Weights of a small mixture-of-experts language model, trained from scratch on English Wikipedia.
Experts: 1 pick a token, a shared expert of 256 neurons.
Below are experts of layer 4 (counted from 0) of a mixture-of-experts language model. Rows are named router (the router's row for the expert), gate (a neuron's input weights, with its number), up (a neuron's input weights, with its number) and show model dimensions 128-255. Each number is 500 + 50 x the weight over its row's rms, rounded and kept within 0 to 999. Numbers have three digits each.
Before each expert's rows: "mostly gets" lists some tokens that are sent to it at least half of the time. This comes from a sample of Wikipedia text that the model never trained on.

# expert 4
mostly gets: "$", " students", " systems", " areas", " forces", " levels"
router:490570435451515529534486513539492530553418457408473521479474488593508572477539469536478541431482454451479425604481464449419549486537502537445537437501504423547539524486481501520502476518562486473474469476596637533501368583415425501477450500460545465480405421523476438543512516552511522442491465493430348536533460433528526498488456524442538507418511517487462579487522438514507508461515
gate6:497457426530481500508526484508571495468430463456494511524519462510613535494503525482559580427449502428507465512427509433390580478422520469536541548535483464522455436519482547466562419372475474512411518486482541526477514532413509525508454444523555563509640543492522488469539461479549443480561477474443487607534482455476445507406564487472484404438559549512548487463584518589462514428524
up6:524508545572538519500546380501552467443499473467372572552502537519523580470546508460528521519490458465426471523513458512574525522400592533515496559515509455554495471561448424571464605483526403477497547550510525564401371441523453423432505476497484411554460482514475451544500526456516488417545595480459412546520564565550508542551497489566492592606465527444492513541499460487516442556440

# expert 9
mostly gets: "St", " St", " Arab", " Raj", ".S", " Ven"
router:475394556505406520459446603456540516478514437479468535486512395489354523452538596442465551497487483628444433536563442435597489597399507514437512492436440501494471592506499551509520599478450448552470357514489452561487507529472528473501488487519466505546470523516556451407560477479563466477438442493522492443406488536468481455504527519507495577486525506438561501434492549518486494531525
gate7:612553530495637442562501536500489474465574548502463477543500531489556540535476504487452493553442520488505566539558478484559397481400492526441527444585379570514526479482495475516567397529569545517380409469426550445505471483520499414453541470545495576425485479455501447508455416417496475439456536522456528475455551473472443490580569580538485525481504518527511530463605537469491489534486
up7:524553480530513476615459575430504558441548526554422533586558521481522549562496509528536496498415493566511445582494518513453522578510465534516483618545410413534489510606537482489548534486530483546502507459582558519437493540569518398507532499539459507598441450510445501538429497499462521614523539504584518538446519514527527534462461505517532467495497548416530483488628449529477495421416

# expert 7
mostly gets: "/", "/sq", " ", "{", "–", "_{"
router:533466530490482508492460518544461570388437486534547466515417504509514455528405538483445465419533427500473480453553442554457456574438462564578480518574507521473561642597552555524461493558530481529534514480479546521557475536366536424437406441490436510546517454580499532470497530517501480526513499457514451378505483518553505536482487547527405556516489508426497484498460526439589499508443
gate61:514496508601466587450542500432522591494465498480561500432498500421497478512484383415461465485455605497467505403540513489562485564509435478427526646474571513444450526509470466579532501476496476553526532518538487467489480535482535567407489502479465524433519511597544570464595476480547592499479463513477476575448542561600519476514505495525426526616487493504480517414430510472529514491543
up61:643419512604488494521451521436439520415448463505576490563543409469514497479523492445494483503574477451552475482459495542497404546513486457473497542430453432449536551523541476474518490518480443449481488479465466468485395525512558440454439487587512383504618521550433435504532527445405516474572427520510522492478597485544555492525521507491479465448526518551520537540528586413478599545477

# expert 13
mostly gets: " was", " is", " has", " were", " had", " its"
router:503492512523483518498490488467447530511522485465493448547500530421411511518522547492464533595539618573498562479523486529464487493521561442498525514583520525508485465445435531547573416475481399462542515511521523444529494469342474478542538510467562575529536483467457601366509475567536458494510535393524374526454547468563469435490436544600402533495503541538471451510522554543573549444526
gate24:453486481507459531539521432427461508467539459499582625500486496474534516475435533469530554482459512494435595521615439452566485490532508501510489468475627490531597465478437560455541420526470549455512524489561577562469473426417511534516433459611524462457519515469450543459427416490517471578535481605485383488591543565480556411446467448535478530425474589499441408551451469454482527558448
up24:533469542474452526521515509533523619459460547522481569547401566565496518395502494537593443477567501453495504434505539523558414561495400498545533497454521497553484446559491553438467467571510497460518480473546487430512386456534508521462515491619502452506419629478428502477532486480496556474585507517517524500534493565584532491538504483514555564496508524578511530546440539495525547543561

# expert 8
mostly gets: " well", " all", " long", " many", " one", " just"
router:438455576462566436503488542524582563517459502497467479582590458453498433495509438494529562382521467458471479511505491460574566413501592489478483530509500478457450511592476460435474457511507474521442447452533509564473502554544496510423572453600453621580541484522492475448449464561502453489440496514424453511488489468586445515515428567452558479480512582481523564459556458529457456405451
gate2:430535519528469517517543468548544572525532394451609425513433474406562542570511580547555471523508624540562535543462484559475511477545479489537511456507475402464513486521471556483501564521448525555460575386534458512529528497412451504499371564447411463655482546442562470555459394569466478438456453578446502471454543489485450524493413544536611541473566619540466515456493522579535525506438
up2:501420539484430528523541533465454484489515450586501517557465601538541551509495550531549496520519485490476437473491520558592508571500388468497520486620547506478483504587498405542525548492534415486558496535443501483590504549435417534508478550502487485470501574459541480421585470416530455466477492443449516536598569543599472513630500486468522534519396585503464516444527473495449410539558

# expert 1
mostly gets: "″N", " Genus", " Coordinates", "idae", " Location", " Born"
router:547512518539426475514473451591495535474466617521535533503458428483469596505512540509452452514419580472520448452481463443464465514554595519556483387561507479433547540493474460541507438453468536470532461535499592431519520568505477434412490551460494537582556502536538505444389573499523607538348580525516477485516518417472540470493518540458578520442541513457499478463452509515437471501442
gate0:459545445592360512576595495435510481547433567568519433512523388469414472501526593427465502563456462450542443442612482513482556489507526508431481503405466545474488510496358526461549551494471525528560487501588573504543587474518506473497515536487398479540532472435582516471455586519549463574487472584515460445562468421437446496444509500561467547470485484470484485506501554513463486512476
up0:449491495512423523600460422487560417538434500559514441562507428433566426533437562423548572609418450465555530558553500454519508599545562464541487480486518619412510476469428483469456546521528482502505455537478571469411528468527526458480413563482406485442542427455557469497533609508579467459450465546484547561476576379438517476435525494545492448452443498416510542524519585537531418577501

# expert 10
mostly gets: " |\n", ".\n\n", "==\n\n", " ==\n\n", "===\n\n", ").\n\n"
router:579564509506541453588552503499499488471517530522455452501564571563487418396496523523528533379567499530461438527621530507465517466528471558528522470577394463501610509506489478435511485486463506478394497474497486581543432570546391423532512455500546493547578495595503537523589500618505563581459492478545484528479417481538502526476514559470361563418491491635517558514454577478520481513534
gate0:524506402445555578591431371531588559526484523568557512439468525518521462437482501579515493405477491584455498517508568355526479520437493520493451481509521431472507444584471500490512487586538527505518472548554513589382560504532491492322473463562445495512487498511445484505447457432568408487540551523526478461539497470442431511604505445477537510509489567515575516460494556508456444566476
up0:521571501418485460548444486442515613532557510492530434473419449557455482470498472499511456534554417587466441510474544530499466552511505484372398524479453509522467387544490506550579535527469570497515522448543511495430575463537433572474529571505417421564483462449491482488382531493428493492473596527438442419495528448399532498449434449476548417480469502529535487461511514381572567486524

# expert 14
mostly gets: " military", " private", " Commission", " government", " officer", " Research"
router:531486475573462502505594501543530472549444462464528449563475497513409540552531610464447454479506528533472476561505405467425531586571416486489493461519498440601547556444441394476566569461513425518475582528473617510503512544428483483573506592511492478440544543486516486509552477589482491490506550490505336495483495476580539447426504547488469474499516518454505436559494433365544521544495
gate40:534429641454472535502541513534502503493551481486454487507538492510526479480426499504468495427500478478520444443543506499463408472557488552443563634570548558549496500499473460489441402528524472577439460419533568424511554521405463490518526486420526564561584491417459436497453553519535447580562463528442413454503488522558489508494473492558461455501526564461441578412460469422523528497518
up40:445465484468516478512588528478545498542442484408486451522493527411521543440447442501500490539519498472553512585420484490458523504478548460375454350526448549491480578441548597473480357435446478465451593553469530487570521443545459468453534484390524508480511501459429545496461453415546470512420431501544503530514494554655537551483499440542505490547604471556475487525448521572527480454527

# expert 12
mostly gets: " MPC", " JPL", " basketball", "-yard", " yards", " championship"
router:508567570639438420456553471520532531586430520535426555578473508469490491530421459487593484457464523532483530583553539504535539477462492507589522527458550396595478544483462545438526467442430475520466494435581494560443509472536429433514544594448562525508572449476516542513518524487544487489551448381475505501543536467494497460491469505616446487475464443489497574474493473379473484622485
gate9:394540463524550539472566434510585502537534557474509434581485473500498445462478553493452508531524593479583481521533514502462451593512500471565426501571549497508474441502477494501498391410556486500553472433462577512588433479549547502522552422501531514547532503577483560534574462543517437592499489438374466479545591513585477579517498483536478539510496529510490488533487455601469525397458
up9:585448583508490585612565596522492567390416439549468519495451518538485581482447492505454392505552569496519450501578473486527538478498533501524544506459437504512569499385507388453415504498528599579479566566554451395484481508479488505464478491581460566515549513437465585476429524548508448506512479423456508584481505487434436499519532398467501566509391448479480460491452527458419495558573

# expert 0
mostly gets: "shire", " enc", " Thomas", " Hart", " James", " London"
router:429538484532516470472518546413499464522494498521536461493484395467497510523463526398423486430465539549428394539489525532461424481452519520555548552541536428568461529563438405465460463489487482529529559468497467417559507460526519424529398497544520487519551456555450544444426473484554576508351541486479474427535441487508480468508492487570454569414490496527487553592436576507509494530449
gate0:538543502517528433453547505504385563470586498476579553517591502503537464491529518468403401479435454516492509499475399521549541528485517487496448496537457499447473503580563502489642513590521496427502522397466502540566509425502515547544361488595484529491449493496570575472458468498599490538430461546532528491514464472569593501631494401467498503515440497508510568488537543538485506570502
up0:499496637539482438415469472495481562473508463407439537455590446511513465560464457438485458399478541454541474456536470591549510575505483518601429532459486437522480527442557451510411481454528535389481541461560490488527474545495515493568540605551528456517541574433458506500475515629491486524431489510545526548477460471418564501442548559558530500511540528436500522517491490528507555459554

# expert 3
mostly gets: " that", " which", " when", " after", " until", " while"
router:521500553519512528483444522519495538532487519458438498541517494456535530562472552573476449518552451443467475496597441568479619511416555498538538517504397390577525535577486513514467522406510534516510488443440474539453450520548413541478523462566431447535523562481548470506497522521500562515493480519511461519448450496546499519571451537517518599476530545423479500484474488492549638491544
gate6:499481522487462481457524492501506545496447538577541552501488529404464511471453535388552464507573575492467494501468477566519584490463361423494600585558392482442513470502507403455506557386583557408448522473472474527414609451547563482415515594427523556462535496443439510480430492536541583500496541480498434527442525498446541438505512475533529542502496535623489505514548532504494540487589
up6:501494455484564569501480443486497501506523509519477521534436485458533476516511501588501443502476444477535507459450561510470462415502595497506515451441480530571450549401364408521445419558456437505527469476507453547573541406430377533456446485486462328416528613545683570480560447379412559454450512514560450578501505488416520484412475523489532490510422522456542456444482418465489535480495

# expert 6
mostly gets: " DF", " MF", " BRA", " FW", "WE", "AR"
router:467534438557386505541453476522539497459514452527504553525524465456447587501482567516612559500404523519476540614513486474510534603443555547555509511493546468510475539427547533436549541426465505477405405500479507515547527527499524442429529529496478511580526474577503615509504484544588529479503504346458500569560530500530493470454528518563508631439537473519451481497528480535473557646464
gate0:489475489481545396510529472513501451478499458459422601525516539484518401509404464584549455544511465552568491553485544489496569540579519564435449452497536507481423509457512523531478400547440432493509475596453457443490510575568523527507471615514537553522530534427533504489595492547575585515504542566569469463529448519369534482502510502608532524523450391411487507590495530427513475558462
up0:481462536491489537431499536551436581541459544457424556484516607465438427445505493516485480591503465505525488501562530491590489527477437528468490550430462471559475410503526558519487559496444404541507521535564530580498513558539509463500576535544499560528474431475510416496639460406453556540451490562504485495475408493529441374466493466515566480464495457518541485525458442545539444560503

# expert 2
mostly gets: "1", "   ", "2", "9"
router:549468486521535546467457506493469511436526566430513585540516485558452445500574529482618420506480594501474399440551487569498500557541552496571582428459508517543506510596509547474478395402451544552420407406537583502440513477548474457503444587440515554509467592470406514508594542513488518519414516469509444520498498511497469537485536541574446567484483561520551486517574567534429506544491
gate9:468583522505466486573471513489458374492534457490423524517478479577585539438376475476539472498499478466498525468476480441485583482547493388496520438406432487462491547445536505433533441465487571484463483469488512497514390591566468469470458460454425427514510491555522397650504442502480437531577496498484558426419613548481475442470502451486606622478495489506621541515511471506522435545509
up9:479364459507544465537587522497476531597570574536570452570446472442507541563589529506475542500533550479576519440500605473391473533495503512523514644518540520511468429584539418465518504578467452506601468541463519538535528488499572458480570562522532492426525531454418577449402505493587482523451535527571506499515389561508508480530455542487413394494466534480437435524513513464535585496547

# expert 5
mostly gets: " Hong", " Chinese", "ō", " Zh", " Ts", " Kim"
router:376494556488494480435470525634512545445512571452526478502497536604474583439475596563509587550527536463573493536486534390445499494523475548413504467500488456437455602496528535440540407458481522480475434423464602524515480501475498502536521447520512547510540622461477554544522539540512496480490423519537516373540459474570548501486495582508479450519347608493520561455462478515466498570457
gate7:394503566480492465563469491423584511526383529464461479518472414458510510490478557480529557467502492451604539450436480400558507472479448543518538549526516471552516481524478511479463595536551425576456509530506481478516410434516477485467439452468550556509462451543474587522570443468461506466534501577414373473531452602492498542493528544568470502448470495558516513539471476609540513536555
up7:474515477573486498520532541455518570543460613480581543511566428448490476517594430537494497554557528458478501477453548530564509444489449515380551627462503457543546494552466502455460632521474508534481556493488511424569468481496461432450541412506530599480472541593544513603552498502425507472520532469515535498464502428420478540485529462508515588521477518510538472474452569513496573429487

# expert 15
mostly gets: " Mag", " Street", " Some", " te", " Up", " Me"
router:422551561436535416438483510534474449507522487427388574587511512559454421443539504443566503478472450472382527504583503377545550375452476532417568520442475497508474641513571481557455439464532474458444497488542504570459486533487507490496501519404533532504497527462376511491496564545485494443431486425461456451499541492525455475473503574454524538430381447444573584494513524420436382501506
gate7:583565488489446502487477503466610520466477454535516516392554526477489551552398550491518523538482474473525529580493511453503475464509525454557471464345503524477557489514483473401522454439538588484478494583528557500431423516504480584547454489508425443496471522522593542588531527501447596482490594532443552498406499485419499522465561410577507567430510584489469529521570505501534491590544
up7:517455484436475536480498530621561515427519515432466465524518621557422533516520583440494442428514506553574582561454468508445527475505524560467521571380527492472481500591485495425549518523567433503581560494526500488474547530378510529534504518523562584516530501523505461520420573515546491506495505506504508514496436588448481472497541466562446405469503533479552503522455468530484396476529